Weights of a small mixture-of-experts language model, trained from scratch on English Wikipedia: 62.9M parameters, a variant of Muon for the experts.
Below are experts of layer 4 (counted from 0) of a mixture-of-experts language model. Rows are named router (the router's row for the expert), up (a neuron's input weights, with its number), down (a neuron's output weights, with its number) and show model dimensions 0-255. Each number is 200 + 20 x the weight over its row's rms, rounded and kept within 0 to 999.
Before each expert's rows: a language model's description of what the expert responds to. This comes from a sample of Wikipedia text that the model never trained on.

# expert 43
Description: Units after numbers. Units and counters right after numerals, such as %, km, million, billion, centimeters, lengths, points, people, often in tables and statistics.
router,218,168,213,191,204,203,192,184,213,202,166,237,223,190,198,210,191,232,193,171,169,197,208,184,204,182,185,217,220,164,219,221,182,161,195,220,202,186,187,195,208,202,222,207,184,213,213,205,222,182,195,180,223,168,214,194,215,188,212,231,198,220,214,195,179,208,204,171,200,218,203,222,180,210,243,228,175,204,180,180,212,190,192,222,181,199,210,160,228,201,250,191,201,219,217,201,243,223,222,213,208,186,197,208,213,193,229,226,193,224,199,154,205,190,191,201,200,210,194,211,173,208,194,204,192,201,223,224,243,177,198,202,217,182,213,231,187,199,183,171,239,208,192,186,218,179,196,226,201,189,227,220,209,170,198,229,229,200,178,204,162,185,202,199,182,180,196,200,188,228,210,174,189,201,221,194,165,206,200,194,239,216,217,214,186,258,177,200,182,214,230,228,170,201,177,173,194,199,203,219,171,213,192,240,176,194,176,235,186,222,234,185,189,165,226,161,205,235,191,182,197,225,227,195,168,242,177,234,225,238,226,201,186,207,215,197,202,193,238,209,211,215,218,178,178,194,205,221,199,223,182,186,208,173,198,194
up3,209,193,203,193,185,170,215,217,195,176,171,203,190,236,213,194,187,235,186,189,186,196,247,199,205,180,208,219,221,202,229,209,210,176,232,166,231,215,186,237,190,203,189,170,206,233,203,207,194,198,184,214,254,204,195,218,206,234,174,183,236,220,195,199,200,208,217,171,214,240,231,226,207,214,209,181,220,250,215,194,206,196,212,198,196,191,233,181,194,189,198,230,167,173,168,203,193,190,213,229,198,205,186,175,214,197,221,190,189,193,227,216,213,201,231,201,193,194,213,192,197,209,189,159,194,166,193,202,199,179,210,192,215,197,197,202,199,201,184,212,204,206,172,203,221,174,200,248,221,225,208,184,169,182,221,224,216,165,202,226,197,200,233,174,168,216,162,194,208,207,223,209,190,254,241,173,196,215,182,230,196,183,176,202,204,208,184,169,212,201,229,207,183,194,221,188,175,151,229,199,189,191,194,170,194,204,231,232,228,217,203,176,175,218,198,183,190,211,179,158,216,198,201,222,211,181,212,220,216,202,240,195,198,185,197,160,212,193,190,231,203,190,186,175,228,192,206,160,212,222,207,218,194,182,190,241
down3,200,201,218,197,212,192,197,180,225,168,213,199,187,193,226,200,202,181,209,211,206,189,188,205,238,183,217,184,200,195,192,206,186,214,207,168,192,216,179,220,191,203,198,196,221,189,215,140,215,204,200,227,215,190,193,170,203,198,203,190,174,209,197,218,227,239,216,213,207,220,200,193,208,169,223,213,210,216,205,204,186,153,182,216,191,196,214,204,205,183,183,208,227,195,210,232,169,188,216,229,178,207,189,242,183,207,181,163,200,197,185,181,175,194,214,176,219,186,175,152,156,238,203,212,248,210,219,220,232,226,224,198,189,204,161,199,203,219,207,206,180,201,207,225,175,196,217,195,206,201,168,218,236,240,209,189,196,201,209,202,223,158,204,194,197,193,237,187,207,200,211,189,190,206,189,248,183,239,181,189,206,179,228,206,227,236,228,201,227,245,219,187,212,190,223,222,217,190,184,189,220,228,187,250,172,207,211,214,201,180,182,141,183,199,174,190,225,213,196,206,193,215,190,230,217,224,216,182,189,198,192,231,182,193,217,194,186,248,196,213,173,218,221,172,218,234,210,208,170,186,205,161,217,180,199,204

# expert 33
Description: Narrative main verbs. Past or present verbs right after a subject in biographies and plot summaries, such as became, played, sees, meets, defeated.
router,213,209,191,208,179,208,213,196,199,229,247,194,173,190,209,191,198,203,182,228,197,183,236,202,149,191,183,193,171,199,189,203,195,189,195,220,202,194,192,194,189,209,234,225,206,213,201,216,208,171,202,182,197,180,182,221,208,213,207,155,179,169,226,222,181,189,201,217,210,162,171,174,178,211,185,186,192,161,203,205,214,178,177,172,199,199,235,175,183,197,210,197,179,210,215,183,174,194,205,203,198,197,238,174,181,209,186,228,204,199,231,177,219,213,174,212,192,214,181,183,195,193,187,208,182,187,201,161,188,195,202,190,255,177,209,205,170,164,214,188,195,196,211,155,185,154,180,174,213,218,202,199,214,201,201,199,196,212,181,178,164,175,220,179,182,195,216,227,209,199,223,184,186,196,220,199,179,206,164,205,203,176,228,219,212,188,202,198,163,213,206,214,183,171,203,208,141,166,217,227,207,204,203,187,209,211,154,169,241,185,195,194,206,205,190,157,191,184,197,201,209,225,186,256,208,223,249,182,178,165,166,205,195,221,168,178,211,211,192,165,169,201,198,199,192,202,218,212,175,186,199,203,213,214,243,188
up0,185,234,182,242,233,215,187,204,217,210,204,221,199,199,184,216,205,173,160,156,232,203,190,192,177,150,210,182,192,189,198,212,201,185,207,186,208,233,211,206,199,198,226,223,195,188,216,218,213,195,225,193,187,200,164,205,186,188,229,197,206,178,198,206,203,214,208,227,222,189,191,208,192,197,214,183,175,184,192,222,196,182,193,191,239,245,178,207,205,177,201,181,183,190,225,199,228,178,185,200,203,203,245,202,199,184,203,213,212,204,198,210,186,190,218,210,204,208,211,154,202,219,226,163,174,170,205,189,218,205,181,213,192,217,178,188,189,159,210,164,207,205,225,192,186,166,174,210,208,204,204,191,214,170,206,240,204,234,192,176,219,176,209,224,179,202,188,211,219,190,204,215,169,193,231,194,195,196,204,263,188,187,199,191,207,188,191,206,188,184,203,203,196,244,213,230,212,171,187,204,197,193,239,219,161,257,174,163,231,246,220,171,197,197,206,186,195,152,160,183,216,233,206,226,220,182,188,199,178,192,176,187,207,183,188,189,210,213,198,210,184,197,212,218,161,171,197,213,190,217,149,212,205,208,229,188
down0,202,228,228,213,210,238,211,194,164,216,181,224,222,218,217,180,197,167,182,205,207,224,192,174,217,200,208,182,185,188,203,182,214,217,192,225,189,190,220,194,185,194,198,154,150,205,221,182,169,200,164,161,179,173,219,220,238,194,189,196,182,191,151,201,195,203,181,213,182,180,211,176,217,233,150,197,196,192,206,198,236,210,191,196,187,171,214,197,169,213,211,205,195,211,214,200,145,200,164,201,212,183,182,197,183,189,196,219,229,241,184,212,196,186,199,194,200,221,202,212,195,188,218,208,155,223,197,177,183,177,221,186,195,201,209,219,208,200,193,208,220,216,209,208,176,188,196,214,211,211,242,189,195,226,208,177,234,239,194,195,190,191,222,207,181,224,223,209,207,210,204,175,204,213,207,192,154,192,172,197,192,170,201,200,217,176,143,173,210,197,176,182,190,223,173,222,209,242,198,207,240,185,192,190,222,192,172,224,220,201,189,217,177,215,229,198,188,241,205,184,219,174,200,182,215,200,222,190,173,192,162,201,191,192,195,164,200,185,163,171,170,200,192,208,188,201,222,189,184,155,187,205,177,170,209,186

# expert 60
Description: Abstract action nouns. Abstract nouns and verbs after the, to or was, followed by of or to, such as use, support, control, importance, research.
router,166,214,167,196,194,193,228,174,197,204,207,222,192,200,192,182,198,233,211,202,204,199,195,201,186,206,186,201,162,237,181,204,178,199,186,215,189,215,189,189,211,188,226,167,193,216,215,191,209,169,176,207,206,202,157,210,259,194,186,198,210,183,188,236,203,193,214,193,177,185,209,197,227,208,171,209,200,205,193,222,235,186,181,201,213,153,234,183,158,172,197,182,234,206,217,189,204,196,206,217,189,196,201,227,197,220,183,225,205,229,195,170,207,224,200,182,211,208,154,228,207,180,200,198,185,209,170,193,191,217,173,187,211,211,210,226,178,204,188,194,222,208,198,187,172,186,231,201,212,173,216,152,174,223,159,176,207,249,189,224,167,173,224,186,230,228,189,180,210,195,192,203,196,213,213,205,192,221,180,191,170,188,214,157,214,214,219,174,165,238,202,211,159,187,192,195,190,236,209,210,216,179,200,220,220,187,173,222,224,173,217,181,189,242,210,157,219,200,197,222,210,217,165,187,199,208,213,239,196,187,179,211,157,212,164,186,213,210,207,184,177,197,177,201,183,188,242,206,175,174,198,210,200,193,217,188
up0,185,225,192,159,224,213,166,171,247,203,210,178,173,219,211,193,178,221,197,245,192,201,170,178,223,150,195,176,185,228,213,189,218,185,244,214,153,207,209,166,204,164,218,211,186,210,233,174,204,192,181,178,218,193,201,186,210,202,184,234,218,193,209,211,217,176,201,211,200,197,225,211,226,221,205,179,195,165,203,199,215,241,189,196,208,219,219,220,199,211,181,223,200,195,196,187,196,206,192,193,159,217,225,174,199,162,168,212,233,177,218,190,203,198,213,176,239,237,198,212,225,206,184,185,199,217,180,173,202,202,182,203,204,207,172,192,202,196,208,210,171,180,166,168,164,180,219,190,229,196,186,205,180,224,202,198,197,223,194,174,184,190,212,177,197,252,186,217,200,196,155,172,212,182,195,176,197,195,189,197,189,153,202,211,214,214,180,208,195,205,190,171,177,204,192,188,177,225,252,219,165,226,193,208,217,170,197,197,212,184,204,238,237,224,232,222,222,196,206,178,194,224,200,191,196,181,191,208,210,181,185,192,204,191,185,205,208,196,183,178,191,238,190,214,191,214,182,205,212,209,241,203,189,198,206,240
down0,220,219,197,162,214,177,196,218,173,202,142,227,235,182,234,201,204,194,193,204,187,180,207,185,229,190,233,198,232,187,197,207,197,187,192,207,215,246,190,175,197,184,205,205,218,209,220,216,193,215,223,210,172,177,180,180,175,180,221,218,203,221,201,182,172,198,191,190,217,233,189,156,205,213,208,206,196,211,240,205,225,199,199,195,211,197,185,206,157,197,185,227,220,176,203,203,211,144,195,247,176,202,208,189,193,208,190,202,231,191,193,178,186,199,220,181,230,181,213,186,216,176,182,197,193,194,207,197,233,210,195,233,184,200,186,197,200,203,186,221,223,215,198,177,231,162,193,214,217,181,187,202,134,185,160,182,244,205,172,155,168,214,212,187,208,215,178,203,194,207,209,187,213,189,164,203,210,218,196,243,199,201,191,166,196,182,200,210,207,199,213,179,188,193,213,172,217,177,210,250,209,216,194,213,186,165,182,211,174,194,179,222,192,185,179,163,186,175,210,216,230,190,207,185,208,223,214,230,173,193,205,192,213,201,225,151,158,228,223,183,198,203,234,203,192,182,213,175,187,205,211,204,187,216,194,187

# expert 41
Description: Copula after subject. Forms of be and have right after the subject, especially "X is a…" or "was a…" in opening definition sentences.
router,227,186,211,197,211,193,198,227,232,185,202,173,214,221,195,207,217,208,213,221,184,187,208,224,183,191,197,182,200,181,187,194,165,211,213,215,175,228,224,224,191,241,183,193,182,208,183,199,197,220,232,232,203,213,181,223,217,179,231,205,170,194,222,209,186,260,206,188,155,188,164,197,197,214,191,194,213,231,198,218,188,194,158,175,188,213,193,222,203,225,234,197,183,191,204,184,208,179,249,194,179,185,200,215,217,206,220,199,166,220,192,227,208,200,184,204,215,220,181,180,208,179,191,233,150,160,207,178,179,192,199,215,213,182,183,211,227,208,210,179,200,196,175,205,196,173,180,191,193,224,234,216,185,221,206,202,219,217,191,166,202,200,153,212,207,197,196,196,182,171,188,181,182,191,174,197,207,230,185,173,183,223,204,192,186,170,170,186,191,222,205,182,223,183,207,198,210,166,222,220,181,182,155,170,176,215,236,156,158,203,224,208,212,170,207,190,182,207,189,195,196,186,207,177,206,226,199,182,197,175,165,154,181,188,225,185,176,215,192,206,245,221,216,170,215,206,208,180,234,184,213,197,177,194,177,195
up0,163,185,228,199,199,169,188,191,189,199,174,185,161,217,177,168,221,197,235,197,198,198,211,162,232,240,199,183,205,190,213,217,211,176,212,191,182,190,197,223,187,193,199,206,219,201,207,200,233,181,209,195,163,193,191,170,206,221,204,201,158,180,184,217,188,222,187,182,217,197,199,155,187,150,189,196,194,216,181,218,220,186,192,231,202,171,175,225,183,227,219,202,186,179,244,149,190,200,200,207,164,188,204,181,199,190,208,232,178,188,210,177,197,178,182,230,255,208,215,182,207,259,208,197,194,226,157,228,186,192,225,220,210,211,176,237,230,198,178,242,237,173,214,239,209,205,177,212,213,205,195,198,171,215,178,205,210,213,185,203,187,186,194,214,193,231,176,190,209,201,208,188,200,183,167,202,191,200,213,200,215,188,177,191,214,227,199,218,177,202,162,209,228,234,206,204,189,233,208,190,208,211,191,181,189,163,179,197,187,210,206,187,206,242,205,212,168,199,171,235,194,179,189,231,220,188,201,171,217,201,189,196,190,229,193,216,176,202,193,195,244,199,208,184,219,219,181,223,182,191,199,218,183,196,214,191
down0,154,209,137,158,215,203,188,199,192,186,239,208,201,184,235,172,241,208,196,169,188,217,183,187,188,185,183,183,192,233,192,257,177,240,256,196,213,187,211,197,226,205,168,175,216,237,205,159,208,184,202,207,176,211,203,177,210,205,219,168,224,177,233,209,239,206,167,214,205,180,236,198,206,198,245,204,203,182,189,193,211,212,206,222,203,204,181,197,218,242,244,248,221,187,250,169,205,195,193,182,193,213,218,190,200,215,212,201,184,183,184,187,191,210,176,221,197,188,185,183,183,202,201,188,214,204,186,253,207,222,208,194,202,206,215,211,178,234,174,203,192,194,209,251,187,203,236,211,215,217,181,195,192,215,192,210,197,170,216,181,195,211,241,197,207,215,229,188,181,218,201,196,212,190,215,181,189,196,189,221,178,193,183,199,211,224,198,203,175,179,218,196,185,225,146,188,203,189,198,182,162,203,169,197,194,167,199,224,195,179,201,185,202,195,167,209,212,225,222,182,198,201,181,197,188,214,166,208,210,194,200,189,198,185,213,178,189,180,207,185,213,189,219,214,181,193,191,209,213,206,202,181,199,191,203,181